config = dict(
    n_experts=4,
    d_shared_expert=768,
    router_score='softmax',
)
Below are experts of layer 5 (counted from 0) of a mixture-of-experts language model. Rows are named router (the router's row for the expert), up (a neuron's input weights, with its number) and show model dimensions 0-63. Each number is 128 + 24 x the weight over its row's rms, rounded and kept within 0 to 255. Numbers have three digits each.
Before each expert's rows: "comes after" lists some tokens at least twice as common just before its tokens as in all text. This comes from a sample of Wikipedia text that the model never trained on. Tokens count by the router's weight.

# expert 0
comes after: " ", "1", "2", "0", "-", "3"
router:128132134181122133089102103146138128126104120125113119144097154165140137117134152116141134121154132168135111110140107122154160107157057124171105126118125095144133094116113172133141118088128119
up0:124078127130148095146099100162118144130075131152179123131134131156162123120129107140101151134124115122142138116142132196156127139125135124115122125137118135124155115119109115113132165130129130
up1:127146124160129128159159143133133125152111109116124106078133125101188171110107094120132131244134102100117155123119155157159129121126119106121132073099164130121122070125141159117110131135130118
up2:140133123100105142146126128140071127145123128123163127083126122144116164146107177128110152131136126159130179150120148144141132130099143148122124144146111118123133132126134130114109130120122114
up3:132125115114119149134141128141114096132151120122123089126143141124109114128129152137124160131132143163073155127128120125129142125150145161142106144125128125147130146085137153141086140097141143
up4:099104129104128128151133088128099159127121134127138133130114120178117143129167089129119123128121133143151120129130131185143142110103073125128137120107170115128123126201194119148126121130128124
up5:125129105118127133117116141150118129154097086100128110146145100158159126131091091111134161128083115161160155143149131096134056125120176178101130131144134098126083128134129128165134098098135113
up6:132099179131107091129121134130153121124114130158139099113139166139127137133111130124122160130106135096137087153152091118123128136136153146128093154163164125153143172070120176115154105130129130
up7:140106102117130125122121133177154142133138120122145151155104130102118129100109130121129081123126121098114139099130111131136186100147146150131117158144127132106131122121151128135108115125140141
up8:127076129143107100137129125104139137081158132168138119182120114133155134101098131139123142078122134116203140139165083128110138110089140121049159153121132148128163128133137121128095143145145126
up9:151127126110145128088089106190119118172128113076171138133136102061141139139178135136112157145202125073114123092133128128164128113119125116129108127129137109137105131132101156136127116105172108
up10:119089129164123161155111124144123153088136122130086125123121138162125119131083123131118140127124123144098122093114130078132079075105137170098122146102138116117143055091135136128115142122151151
up11:119100126119119106130101106154080115108070120152113124127139110124128119167127128178121112124132189130150125125100102130122137084072100083159128098126159133130110130104099149127114142148138092
up12:151145126143125132147154077144143116081133084082116133114122126186108121186088139121116102148143120097181100131128126165123129142129122134127117106095135114129132153112188134110140086129137114
up13:139127101164127120123087150043160128123106128116129123130116131134128191123157129161164128109129135159099119128130119113140129089144143122121128107137118115130090137152113121107120136139129089
up14:124131133131119147152073146134138135119115131130149127112152116112125134134127128103123158091166132112118135127131141128161111103130080113061130092099096121098127132131122134117112129128128128
up15:129143126105127163120124113178130109162115196145095123084067106137146111109136107125128129133153146134146135164140101139138128121138112129138122127099141148117131120093142136129156108121128116
up16:075069117115141124136118132165146138125123114121195105131121131136158109058086165168147108119112105140125136118083146127123190137198146126171153148154132131062137129142163098129127160158167126
up17:152135125160103133132127134123107162119128129150105146114138078112122091124153147123123124113132090128136151141127111129146140106106127130113121135099047124140157087118148110131140099067145103
up18:120119109144143133121143103114099142135115155169121130128114134124141094158128144116106142155151128103094134106139129129084131073125099137108130079140109105183139115129131131150072160131124097
up19:130111131183122126105120131154136129100124116134136118122121137118142139131118117132169108112083147123128133097127162123208122167134096098081132157064122152135108112112125126131129109111122089
up20:115138135133102139122145114157126128103093096145136115110121131171101088139159173134102150113131172116131108129131124116128060114113111126125085132133134081078136131138112142116124136055137115
up21:147081127128130123119131156126122115122180151131126129163091097122114122131131096146135131150131101135119106125152137153126129179148124088139127176118074118111123143132096129131116152133135102
up22:131127157102107120106120136142124129142129070131136146100098184161111127126106095170148097135128091119152074128085116099134144135139125156136144108142111107142149149160189097147178111113156118
up23:093121127128144130124129128144113126101110126114127139128120129153131135147116145122130103128122089129111173114150116124131185144089100129132132130152145125130118159124137126153127145153141117
up24:082128125153145122107115120123129124122076146127129153109130129155113098128128148118107180166135122122139145139158155125055113128103101147121100135127125166128149155130168111131135113114103085
up25:107153129129069148089116131149120139126136143128126070113124144134127111148149179129080159128125096129114110129154115121133140129108115114143101122159091102152136127130148091130146116108169106
up26:107128128108142084133111084163124132111169122119087129127105149124105127120110145125109118118125127119134147076095135096149126126128126130125101111093126126126149123147138133145102120109122114
up27:116128158154136114175125124128171132141132118070142109147126141072097117074127158139131157097153139116158131183125134148148161100082136140095144039085118142120128113104158134132165085137150132
up28:141119117138120147150138119140135096132032128064143155163128123100161139133152108142130106099121122100134132118149125172132135152117085091187120140123118127141135121068125120108128119117157166
up29:114128179153130155132131128155133094123064109091095128091096118124117129187145182129082127121168130115129140185150134124133095085128112127119126119100136137126110144136126053116129134159128072
up30:158134160167049129086120127159128156148128150125122184126130170130129104092098129129089161126149120157123171123158160127141127107120128123131129155102146130159087144130121107140147128117128132
up31:129125116141083131174108120137127127128119082142174164096135145126170129128127129138127127157131125145127161125184128131138129089123147130130128152102144082114151132154128152139158128110141129
up32:090128110099106094132128128138114136150157124147158125115127128124179114129174128175136092133117187129123149130130140125116145140140121157142162144132115091140127131155132117131128127143134153
up33:108113126133129106129132125133155105100126121132090095129112118146129130131078152124136130123113119128116149129128111128128122123113153093129161065096127123111124127128131134135137128153166111
up34:093138097126140118128125133152117133095086128120129141123119132133126127136098144129153144105138175120144120097102196099151161208116106068183135124127147130074139144160119128156107073105144115
up35:117092110131130118188101124071128127110128156124128163128115104173152094105103131145132103089077103125111092200112128134163133119129133128123122186124136167095184105118169083176153103197154177
up36:121079126129067081127111127203122104114144102120158135100149095130117136147116151119129107142168117217099130147137125104126136105127110171125125120104154113056095116126188121170126126125136141
up37:109128087136124128108145131121123128127143146159097127120116114117156121111132128143125152133125165176132135083146144156118125133113072132102139134127124110096162118159152162130140107086157118
up38:153143129136132127146140129105096128106150092117125068116122124143195144149126131049086115120137187130181134118145120137128129129122142130138125153118104078077130122121116129111134144166110018
up39:091128084165140121139129112138109132125129131146119130105125132147135123120084123136129193106099139152125189127128130202142128119134120130112126132128112124074113100139092143120081114120153080
up40:119123197134098132153125128149142146119108129178121150163127126110132112129131154126157063134111095133158147103130088131109122127115123110112090134109161132129161126129128100114124125104135077
up41:157140112132158109114133098171198128113107116129116138134146144135116127128131128138132127117129127120127149141143130138120132128196126122116112103126132132128128148122078129111089084121158157
up42:121141129123121145125080128135125126112118129145130128147107140107114186129062169103070080115152151083128134127133075152123131142168159123161114137105134115121125113124142123130164142101127134
up43:140134131130083143150054138128133117155115122132132117131146106192070127136127080126153082156142118138142135130122095092136101174115129133118161109097118087102153160096126137101118116128141121
up44:121115116125166140146172122108082127123114130112163124043121124130098140182142115107116123128093111144093132139125136150165133155108101169129125102145125102132119131129129112131131129134129156
up45:080096130129125089128142102130137144137117153127164163141108146133102173094125149111109147153169133131125081142137118128088177116110128087147112094097127119110112165125178124067104123133120135
up46:148072114150146120128128044117133138143104106131154104146122149153168150100127128097098131127165117127116125201177132127147138128142132143127128128188141113132103098120139119117116127119119122
up47:152106120085144104116141120152127076150128139129134155169115101122052130119127136106162139105120118123131140197144121118141141134136138119136094159072130169148144151125136129092128131133068095
up48:147081106125127138089109144124127124123159097130088120127141091120177126107154119137089113131132140152127111059124118154083152128099191174100135082118109106139171065115122101153108130123120109
up49:086108090125110128128123132156081154158135125136126140127129161145127114144110135123084127103127120088126169173132149147152125190144119124117157146102130125123118126123125165118159083158126213
up50:132151163164119124083137106178114166095127118135079120140070124115141153133112125130103121117128169104117128130130141140125154126109104135084148117145129084118105152124133083152134121113106081
up51:091116132149085100117119099130101108129126087140124150092130173134124136128140129137081077141095128208082122127141082124116153077119111133130121166126121117123128116103094106119232057159101125
up52:145147139126126128170121110175129112158109087130131105126128139129152135067119098117102112047124144135184177129117165134151128127110152137113127136128107118115185122129076083104175125175132130
up53:103125129204147190125146111120117130136147101129116131087122138114136105177101128127128129116120130168125133119136121149123175125098113102150116130101135106119161119148097132137127116141163140
up54:124120106117094102107116153160128134117112081126135140129122127118147127121050091121131094093058181139149141129173133142143141172131137129134138099133131130134121123108126136119111106114130127
up55:138091108072107125114105145150077164162101127127179106117113162170121156135141128139161131143118167134131167104148118152147112156134108127141104101127161124162123110126179131107127132121137088
up56:123121152087152139129102136130138136088105132139129084110108118080137134125135126140134124119140125128091158159132142167129121100129106133089108126128119168130110079093112122127098102098132132
up57:117160171061127118104118139150101131134123136108077123125123134171151145123117138119110138114120171136134126129153127137116132142117126070121140179096154139179138071142170129131144134104066142
up58:129128130141148121111145127124127176149121128176099132146092177132113126125127130141097103134124126137129151128128139134148115150132217144142084166130162131140172188129131093127129117128119110
up59:127136123133117115129070071124119148134161125142130098129200116117155127122062097106120108142111140101133111130127168093168123043124127147128127136123136123125103151125104129090108161103136127
up60:128146133120127166129121126136170126132151141121098184130134166122160093105099156166126099132119155132115172109161131115148159127154129130149133118122177141185134165154156095118172127124151145
up61:109165128119128128116145130160139129124122122129110122138066106109113105128225141125132141112110160139146108108139137147119121169131131133127062140128128139141151047108109103157165127129066126
up62:089128179134120126127117102143113196126093105123090126177129125111100130136140129120096133108150147137156075151089154129139161136153089131142123127103125121134148102137142128118098133131170129
up63:129124133205160155092113127102138130085158132120108128139094104117135125114128130163136119170131101124135174147150112163152141131187148121128128132114126138091102128138143148132141109137156127
up64:128093092115132164193126124132119150139085092202128125165132126123087150127121120133147091087109149159106135130125142116126114102123126123114127116083161128130130099046131138103144124134134124
up65:144117154141143141156111118120127123092124084147124128161086120138101119159130131117123149129124123196164129139102122130140114129130103129126176095103094097134135136090128121107123176054165118
up66:117132124066084124129140129114124087170123092067106135096123138041134117096130120102168170173147118098134111116072112128130115132133116160136121154035139110079153118109138115147156124135042124
up67:134036144090125127137149106118137149127155124165113135136140129148135144129129144127132127126133144090175118133104135129129132131145092122121133129137133105129137150159109096135121131155127095
up68:120095126160146158136042092123133124167097178134128113131145087125114116069121141140126110186121116115155139141115127180132128181095124089117130134105113141119128131133144117113119117124135084
up69:115140120149161118163142098172115152194148126130130128130101138137127145166143132128114082135104124133146116119111124154130162124130139137148066127128173124121129111149141141122144140146143108
up70:132157125149167138137127114135130122129121139132118089128107098119119115128109121136115129131120133145127116131111171089098148127123122113150121122108148127132150121130112132114128128161126114
up71:082159131115120119112127112172138122115113122171136111122089070124105122128106135080125127146155136101136162179133137126139114137083143123129129132154132130130156126126147110076134130151138114
up72:112078108131110130136146127168132133124122167146129115145083128161122126096140098157125150136107138123121112144153109132192121125141156070122134147123155084132155086092125128177107129123157118
up73:113171152161105204149089098177073089127143144063153135157128115089135126133126146127143126151128181123125132114091136113116124129149117171118080113065185130109092139157134103103095135126127126
up74:120120136117152131145104129107151168127162138137133130142082117071140130136141120133097140088111149143157160153093136144151121127138082174127125075130121139204130221164125121097128154118134127
up75:112170116149128079131097102097132128153160134120130115109107132128128141138126117160146141141098127133123127075157111152139145118128143119203137122088132119083107125124133116138163124124162138
up76:128091139134133147120147122115145126145120118129120040074116130121128130083125131139092185138115134198119100084116129097111161131130126135103120126110112137115118121130144104069150128125101127
up77:058171128157142118120144142151147114098130130113142147092081148145098110166104108126111132137115128132128129174118130154194123108145093094113099157120125116131126123159101138135143098110147144
up78:117151175126130155122132116178127163145112128131100141120118103118131099161093128168156160152130127129136175161147162133115163091111109127125143070087096126128124125139097128100092204111132103
up79:116141110127118128127123106177125132117137132129147105152154124105128132125127130141141087128158171125117202108145161117142133128127125121111136127108137129129116098158117127107138088128131131
up80:125152124105114123129089124187128113137110127126122171140133120124123128137124155103140159119124163128130096131101120115185180132104076093140091089173120124170109140130148189157119123143146177
up81:066150133126114110122114112124119094076133130095073114115131126135126137090145129124128114138125124112105130128108125155120156121126142066129128143130117153148108118127117116147120085135131148
up82:129128119117105131156126129223153113152107108135148102141098127130116137127132086106122135127124117136139158128100097144183132118151093148123155137184095128133128123133128140101148119133182140
up83:135090122136140125128111074170135092138146112137112105134144107140144151129073131147106111131128123135127115144168106142127110110164156139127129158129127092141149128155127146062096129096109130
up84:117124129155140154148143152106131164129121122140120118162104140124151073126116128140139130123095135128160079129104128079120111119134101091135144129125140111111216103121118121137118064125146085
up85:132140098135111133135092108121064133178116123141129133121070119127136143133131184095098136095117151118162124138138147193163150115106131111112129134102130119188123128127150112127133113124129180
up86:100137124128090130172117135126138141107120119134125109133124120122131139120103132141203138120143123147130149135128154128150134102079129131130127138146111138161132124104155097130127127123168127
up87:102131106154118150067150138165126160119154102144059132126117130135064123131142104129121162123055156128132149031102171117147120136130125137156170181129128160153124134123127156108123133126136099
up88:107100122113144112103124119202125128131123158122188127129130079125171120075145132126123102105138168066147149152127110154137123180124131131124134134118122136163133129124141166149084154130123080
up89:110109162173104136128077105137126141161126078127100140127139113126084108108160127098118113119131130064137122129150151119133134095100125143123128135125148121029122104123143139177153103083143094
up90:085137112145158137146138163145051160132091122140127137112123116115140098163078039106127122148128137130128106147115144135121130147171108127154076132129112078128137132140129095126112129127121150
up91:122138102121215132108152125151126070084121113126119148106153125148134126166118138178080137172118164076132128132151101125184160104133138125096120130140169129148101122126172109129172111098128137
up92:130126121107140115093079136149129149117125127118094126105152085126129107134115130151107156105140128104152218143137126092128123117078090112085136178128128088118163143152127125138099133131145034
up93:137136188129130112139162161141111127092112131128143123153114152125191081072097157141088128127133148079133136113120132162157134039128132139122131088139118139154151117116115128118128135131109133
up94:128124121155115154160110161145127101132134122129142149139120132100130182121172168137128120159125142153142088124097107154097135145143130117141107180127128127150128112139129122121130134089128139
up95:130137109123121124168123141132201188125110125126182098118101090138139133119122109154164121135128135120160124052152128107130125057128127075212087146170105123130176173171127122149111127137120131
up96:126095091153107128167083135127172151152142152147122108079081127108140123150121130127144133185120138123117117107135106138146098139124130152080131127188088083129097132092134109137114125169147157
up97:116128067121124129130133149154077136100102091116119182134107128212059122113126131111125116106127144134127142129135117155210086143061135113171114118121126056119115114099122127163152122127127137
up98:127101100143128152102128178152123125116139113126102119101128132113100131124047123143102118121123133128150117109160123129137139123121148098141118117131105087168144144156150163158147083137112196
up99:131145126195118123094111159156101128137193151131107120100088135096129104146130106137130102048102143159145124119127136130131121117052091084119142162156125138129144086116169201135104145065126135
up100:109124120130129125133108112140128101101121151131147134077103133117132095156120145119105172132082101124104177136127186132128163105127142134157126141113143137147127180170141078115109184135138130
up101:123180125109080128166103107136179147133175127129153119126127121122131120107147086156132117120126093120129118130117087099143115116203129099128128116123151139179170152095113133128106132130120180
up102:120124106193112098172130158129125156138103112150085135112147111147123115100154123122130134103123093130128150121145131126129127097130124139117128163100133141079110099129140174138123150120119129
up103:133119129134103123133130144132166132129176116135175106148136195105168156134153102169115163116133128153129091128061121134127063118125132122129126116129177121139129127131140134109106082115112100
up104:128134119146109121071126119159124161104124163126123172113154106130128167153185109178119083119119127157146106163093124095152143171219134065126137136151208107130124062090128108119033121130149111
up105:124076093126146131110147133133125101136105148121135134149140102108128123133136128049142158098116127113135135128150131193110100118183190136167132112140128102155122188147116131123174118148113113
up106:112128139124140132149133122129117135096126115149142171103140128113127141170152103140106157173114141124128118138155107134104122149126130116093116089131134079170162137121110137186119110108139150
up107:140090106147074114151115126129125090126107106129135138130159136095107107147119162117107121147117147096149109122094136127124167132146150157136128118121117129196195124128123094129072132125110142
up108:127133099115112137126128136121130113118128098114139071151189128141149120125127145100110088118129128110107115116118142069172126136131190125127116114184168123145167107127075127142105149127143125
up109:096120134146128138076087126176090139127127122164129130128106128136129138088118121146122107167132108150112133092127130123139131153159093090120132129125141126097120135133134143145124119122143178
up110:159114120128112133096111127167129127080090141117128127109138159119075178157123144137118129103139114114180131105134130103137177116079123129087163139125124102141093133117149129124174148141116139
up111:131125128129127122147128103139116134133134116143128141120127141154060079145142162162126104148152122096169115054135125133149121160130112119128110134075157129156140127124139138129119141129146121
up112:144100111101126125099132123140093141148139096130127109200115163136083134133124131130159099117127041144125152112131119105131141121136156101137163131129123141127092098136128144155136121115140135
up113:136124141127153152120132120144082111167118140145141124119135120102130129119115119159095123122168141159117143124128179127123110154147120154100130128129154097147139110170118100125133126128128118
up114:153060132134127080134142123101153135124110121184124123118116152140163082119142119149120182129115148132116158100154132127093154104115119074117159066121060124124123137125130127113071152190131133
up115:097108157132124114089115152176112130109150120127111127136125136124152145124139130105121199163126129118125142174114103136126129107148191126126132122101158134139165149125079078178122138102193134
up116:174131132100138127108135130164115147130085109148144172056123132132169125130177100125123149111133162127129093139135148130151126129126120125139156110117105111179175152098109145158118159126144154
up117:128131119178112088169140138147134146154139125123143150177128133124082135128162131106097155144133104158135110146126119152171131120122122107137100112149101141143175103153158116099106167132042130
up118:125090115156144126175147131132114169159143127089117130161142140180126129143105163086132161165139127127146140112128140128134122105130118130124128126093156127120149120144101130077058167142140146
up119:127120094115140130123143133159128126132130124153119153119107128162129134123138111068152131136166106109111115183129100114167125114131105119117094128117121109175120132152118106124136087149114123
up120:131115125126092139077099130169141126118147135106204138134138128167124137148154181118107088123116130126112156143174102118074137084106109126091150140154152158129134168133169137155127141157137133
up121:131125129146117150131129122144121125175134082139117144136116128127129115133131128108127122131124142126141130101132123150186111131101150116156072178122123175058124131127136129112128175134146132
up122:139113096163084116196129101128112128125089091128135126132143120123127136115067196144139118123162107146120121112137124151125126103107146113182148131081119139082162118110104125069119125140141128
up123:154168115179143137127093134149067139165116142129090059081134123125125123122086131078167111108161122179127130124142104099136125161128128127155132131109155123119177075129130106125142122131084132
up124:109057127130129123109141115086151120180132116131129115155111142154156130123106136117133122132132111129125125128166110138161127131117107130142126146134134125143150113135130112120129116134117124
up125:131127122135114154129060131172143149144128124106103135179093077116123102142139130128142149142148089080115162114094096095092109130133132129128134133098131151133128096132111124149129120129097129
up126:064132133139126077113114115148122105120128135140140131114139136123125165145131134137124056110138102128128121131151084100131126122173176164135097102127144124115140138121130175127130133104134105
up127:127142153129149148149151125125128114131130118073097120160121125145140068143137129206101146125116123120100115151118146140116104101117136126139148119121118140147131136112087094157128112126166117
up128:139157128146116108129136128145127160107121123125139137124134150101094120125082128114133121042162100127150134113176124125128103128134163128157115112117132108115111115099124122209117168064136084
up129:143132116154099124124101127150112121139131147143135101134144114126100128163130135139142164093179086092134114129127112131120130134169145169128215110129124145170086099139126090088162156134126134
up130:095118116147147128124122128098077131126133127132126135155093131137052129139128146161140130130145153090097145097134151159128151106112146128130109151084151143140122150130165122122128138153131135
up131:135130123114124139143132119137109126124149129106086125103142131120130128080146137151178135143142127106149140144127099135129117116129116113132129083163079102106132114097190145139134116128119068
up132:157121112135125115184109121131125135152153104090095109128102127132137127117129149139100120120102177107133080105174174121131027108118128128049144144130128115100148127150122129094133124127145118
up133:124187117124121113097136131131131116131124134172113137128133099126100134115141101155128095135188122121164127134094114117159127129093086145148130126090132120158131076165108130122128137104130116
up134:114149175124109128147117137130102136131118131152130110151174158136162166122129123137138131096082154146122111123126131127199130123126139178099127127139127111139119126120166145131153135106130111
up135:135166115096120103122112114142129102142113065117123137079114108111133127084128130130062110064123133123129157144130142149138150139132102110108130167138139171124102121120175135100122129126137076
up136:123138117119136114122119116123158122153130124083133125149149130083136129112103143152142109126100145111128118125138129127152127114132163088152089135129057044127086132118163128116157114122128105
up137:159129133110078113161106156136153142123123113094069089193125141122131113121164126127126134113126127128091133123166156163127110111157122132122135191109201121127160130085177128191158171126112176
up138:126137120141105102119134129140044140139142109148106119153128134126089093090143144124122125136146125123119100130126123094137095131146128141121127127133122166096115130113095130220158129109173100
up139:119107081123100113137120134099117122120125108087123123122132136154096128086188133147122138105133142134135140120132141139129168095135107193113119127125135155103118127097131125113109144075144103
up140:133164138146138151107140180138148157065121123167159109127131123152100135088105107149090120132153158178143134127109132144123066139119127101111117119123118124096129163131129184128165142176107133
up141:131059135124117098109133114112120125163100135141123086157110129129129142103145122125165114196126120146129069138149119122058119152128129150122136153126103164117060128088130115129056170076138140
up142:123128128128157127073136122112147101082130113149142186127090160129129120119164085119120149106133120143136166125186128134109132086130114157125128124139130128149145097124125123129143131098126128
up143:126124114108110063124188144130130125122127127121132143094128123137159170115152131125139129115119115140145131143145086131120134111155129166111151069151106127090165128065121138149130139098086030
up144:138127141123114153141119137135090151103135121123138146133144070093124152127148130133122137137129097109128124118122124097125133113208128167142118137082148130152142041095104133115112096111192121
up145:123138128088150133190108109130126127080128105134104129124124135108124124129126090073113109121118127140086069146091132156129110137108135214127112093132143111099222119129143113145127216138140130
up146:120157128115107135110101103151128160113093119161189133123109127121133137132100125099141106135157157145130131131140077126159082155122129125131140139071122139109197096145124149080192114163122104
up147:160121111128151127075097152123121120120133106125128124098132065131132150128143127127086105139097142129112120095084115123121126123117139107122097157134132129105109104116141170091179121094137140
up148:128125126130147130122146074186119094072126126125089150110103148109127193128141153141146128133129127076124110102162154090123118191089118132105108162104114131123115125135102127098119129094141110
up149:147153092156138080141138137101141127098127109101087148123098156191153128138169120122144133126128095118161174126135124091156123141114101117137129134143126079104139177127156108129104181123078127
up150:081137092128128141130124088125125114150112141107112112104120140132138111130097148141109125124155128131116145154125135124153146114120115148092116136127165132127151139107126138166128121126125100
up151:168138128103129097121155125166127140144196108142143128150172109139191141114121085160148109114117128132111120115137135135133133159127133143128110104083191134112175114133135122144180129165121153
up152:131091134114135134116095094117102123121128134138097121168164153180151149124128125182130132152115143136186116151151151130148164131129105145114155129166143086108134109129072093140161108111188121
up153:155141118150118128125091118132119120108150140130128150130138130137094116129087150126138120124109115144133137130133102116230106123135108129121147119132142117125139116105126125161132134088142134
up154:122115157128138141133128128105127139137149088112186084113100146119114127142145129100123061111124061137183121050133124112098129116120145130122127126129170129127117138181126128151140131131136112
up155:119125101125123130088074133121115061124110130101098133133103103207118142141162157123137138132109129110131130080151152122144128132136071128126129146126135128110131127098119127141169136125106140
up156:099119131153086115134145125112124128100138140134154074128138146134129134119171125128100113127098121119157113122140128129110138132169136132117106137113127167126115133126129132148139163081138135
up157:138129099135143127132100067173127127124153127146114125134111126146131155082129077128125150112130128192134105126127087123127131132135104101157139096127133113132126143100117111107154099110128100
up158:174135113171123138241122130129131103107101122189105116123106131147132157122105142110104148186107115081131146129133148127169131129086127129103132086142124168158080091130161128105107146101110167
up159:171158124146128128132107143131102139140123085128142140161131171128117130177126209130143123167109129118132142098149130140128131099128102138128114127120115124150143112151139166132123118144119166
up160:087148141155118134088152181104130110100138132141083116141108130142123122138129112126143152137150116143119144119191099109089135140162071120062129080153175121097098115087111141151128128126163134
up161:127134083121150120129126159130130159077121107128098132128101128091044151127150127137107135142136108154165128138111120098164128098096086127122141113104110055134114105123147167080105131102088144
up162:094111174128119150105097154107136107128125136165125127110087131117187123126127104121169137112122134157134121114125139121156097088124112106119132120127165133168127118146108104129129127108145145
up163:146148126122128128108086159127126095127126124102126121109089133137158122143149125158099109168138128134133110124138162136128122099100117123141131131135158144128130135107142129112153138105160124
up164:111124085160128136101133156140127171120099128130077128142138143118174128124123100117147133125124104123120083055134090120135122141121105147146103128152130120118165146130079128137137152104142155
up165:123156127157075132122107128153031065132129124095113153146150120144134122133164146130114144110154130136116128211106117105140112146177141122127110091131122130110149159124131118128138123098128122
up166:131137119118131158107118117130133107133167116123128113129107169138125100133112150130110093121084130115127100095069114120131130159147123096135126114143091113175129130159180132125112172090129129
up167:069150123133128145121166077069132130136094097109136127147125092124111119130155129151134156125137127134135129151133129147128133150125112112115103149143165100146159139127117083156116105109133152
up168:137126167132104134110175124166119154122106185104148098142138139123136118160123151180126123116121139129100108112127112164141144146133130109093143128113110080131100132097126130130131059111118111
up169:139100153150100131128129112127129147129121142094094170126066133125128133067134114105123092148133124118079131130114127110173109138148113124123110135142130128122129088125179115081128131122128103
up170:075113103136118118145094122121121181057120119131101081128127108173127124127139078132042116140154129063123127105111133138127153122135114130143111135122124058119159129138168140098114096142132125
up171:125096186142139125118127135167125161126145155128137101070076143120133118133131107123160152129132128130165143134093119113103129139102151123131148126128135114131144138129126121099147152128126145
up172:117128123128137132108161100148139097137091057095126113127147128101156109138131142123121128152103095138125143100098043142127121092155133114132114108074158131155134130107126135146172121130126143
up173:127114085087125126139128107162138111119107130085134180120098072139140136126074136172077131090120148141109128119123130124183129128167081138150128132147156136131146081118159119123126167085128180
up174:126101156152107123124104143131134079157095141134132126138120120113123137062058131123100131103143116094146139141134055188143160098124135132118107193106186124120157129139130132155119100128129124
up175:092150074137111140123128166126133149105094152114174141106119181174117138122172105121107130123114129147145080132107142130134101098125145143148112120076112130047165133135095129122136136146131116
up176:124137124129066129131126137124068127108085113134147105126100114192104146167100151140129088132103104138123130145116130137135162131118141132124138130144133075190128109156159088154087145118143148
up177:081140127140130128131115133131130175133134131141171127129112173136128124106141159130125119153114131164134081214102120131177154147106116115097126128167028077099107113097094130154130105126151109
up178:122211123132081105177125174141124133122158150126120115096103125126126128092130135139130149134093163128120169162121132135120114118188129096127092134136137136167122110111132127116133140136081179
up179:132114134133105124143111097142123120129093104155131159108098138124115150083118128057115154152159148068124121067128139119128124159128105104137109144108125105117121100120095133135128135132095108
up180:177113100128138107121127128129156090137122118132124132149120180176093071113137137108082100128115127095141169100127104085132175165131139116158173132153138166138110171129151139125135121105176100
up181:139198123099125122096116109132098107106134138154152076154082113100139137107123155143132129122131129118127123091117130156130171058156155146121169118159127112152141098122134126090151120105151082
up182:104131108123101119163096127093141143125127122149131135081099118112128166120100048113127097127110149115155131124071127134162150138125130131124144135126112124187120099113142185109089096098128156
up183:119125118124090165172129148127112141120140146122119129143075159113115134135112114106149104142139148120122075149108096115128119092127068108136096140130159129128114128116052143145146152128142126
up184:116128104155108087129173124160150119125122120123109158169107147136116116159126131110154111139116116080144138108122115126130127112129118129142091124125138142115127142119112128125126089136097152
up185:129135131149128124105129136098061118112122123137098130147071123152128128128106123088152090126101190122084095123110116136142136067127135129138128094122123152128113129132123127129125085140156129
up186:126107133141065067130085168142099133119116111126151138185131139123090124141133117134144134104124127150133131127092127095119146129136137125114147143052194123146122123133133117135181107120157110
up187:119128115137110142143128080136131120132130122120117102121176122119129128154104129118124176105162123147125128096159134138113133139137118105140120138130086203145113101154081146137066128135171092
up188:110133118113170128129122119161123128127104089160149077079130074133130121135177186173132113099132114163161097138165060123135149096140159143103126120122128150125076162140161129142147128128130125
up189:142103118083121156128094096130178113086108126127150083139129122057136170130120085158154119139137127181136128071131169166156134065175152130130145139145130123133132111131130134129124148137131165
up190:129104130068119129126113147120118135128128134119117116144136141134118127122096112137129121135146122137153129129138061132128072130128128164102096128103131096110122078128130130123144115087090133
up191:128131122131099131132140108129147118130110107130138129142128143156137139123129131128114099105105145128115129135105090129127129131129112174107119128173118141136119115058165114143109120146079124
up192:179108122167135128177145125138120133124120151130141143115124108163137135137126117183141116121122151142118115099108156102127138127126119130139146106147083128119129127166145147101132094094175143
up193:116102087122113148129048101144084092125145122134161130132134163139128117131077120115105131138123128139129126114134161139146169127170119105128106108114054111104106108138157134128147134157144131
up194:105071183124121099099120119128125121128138126142129133145072173129110138102144091120129128122101137103172148118126137187124123110162139095139122123167163121141128123125132127137130152121194100
up195:120159136128151104147107102141135128133128037133110126115150129107129135105135118122122093124120127117116129104091134139235149139122128192122139146132079137136148145128165136124129153095046091
up196:130100122130127115117105088197147130152128134112136128126154107103152127101101121126102139160129107102139172132141121108131113144128129131075137122133125213119125141091130160132139125126084141
up197:101136148138144118166115140130124144144091157121142127053110160141156113127140124178145154153112176151134133128167123093163123162135108126094126123142148122140152138114067124129144127109125138
up198:132177135178088129139137103126128127122120136136117099118153104145172174111115127104136137128170165140165121126129129119125116080111086128135125113139173127077128131115144147078137128124183117
up199:021129126089127140116122127132128134141144117137135119151148154130127152097126113119041166128143142137093104140130205147113128127127127117151123205111185162127104117126135132086125143157136126
up200:128153091116122129126085130166129079128131129113102111130114130100130162088137114137134144147129117144128136142117132122129125067138151088181110067158145144126168085128123123130131106128143149
up201:114113123125131139121096111153119148184125118165127126098117146137119163115151135105138164078144185128112126111155131117170133120129099097107108183112127125156154087126128137135149131059109135
up202:124127127140107063094118123072107120120129137112128116113131093157108137130125126117131106116092127084172136111149129174145098123125131085129122095132175130097146158151090154132178130121196121
up203:152105111182112153189142149169121160130091150137137098128119122186072121126124070143117147126134185155101138100129131155128176127150120082115136124097161076080096182108121161113101129138116129
up204:131133122088089131114118101120109104120130123164148109134087134132156118124210182154095135158091137101090119127117127125145126121131127191114124125126152087127143107102159168125127122104098175
up205:121143132070129127057092134142125171152138132093127130118129152101129135141124164098104130126125131135140129120098130127112109155133152128129097120114107153117156128116074128115088111111126094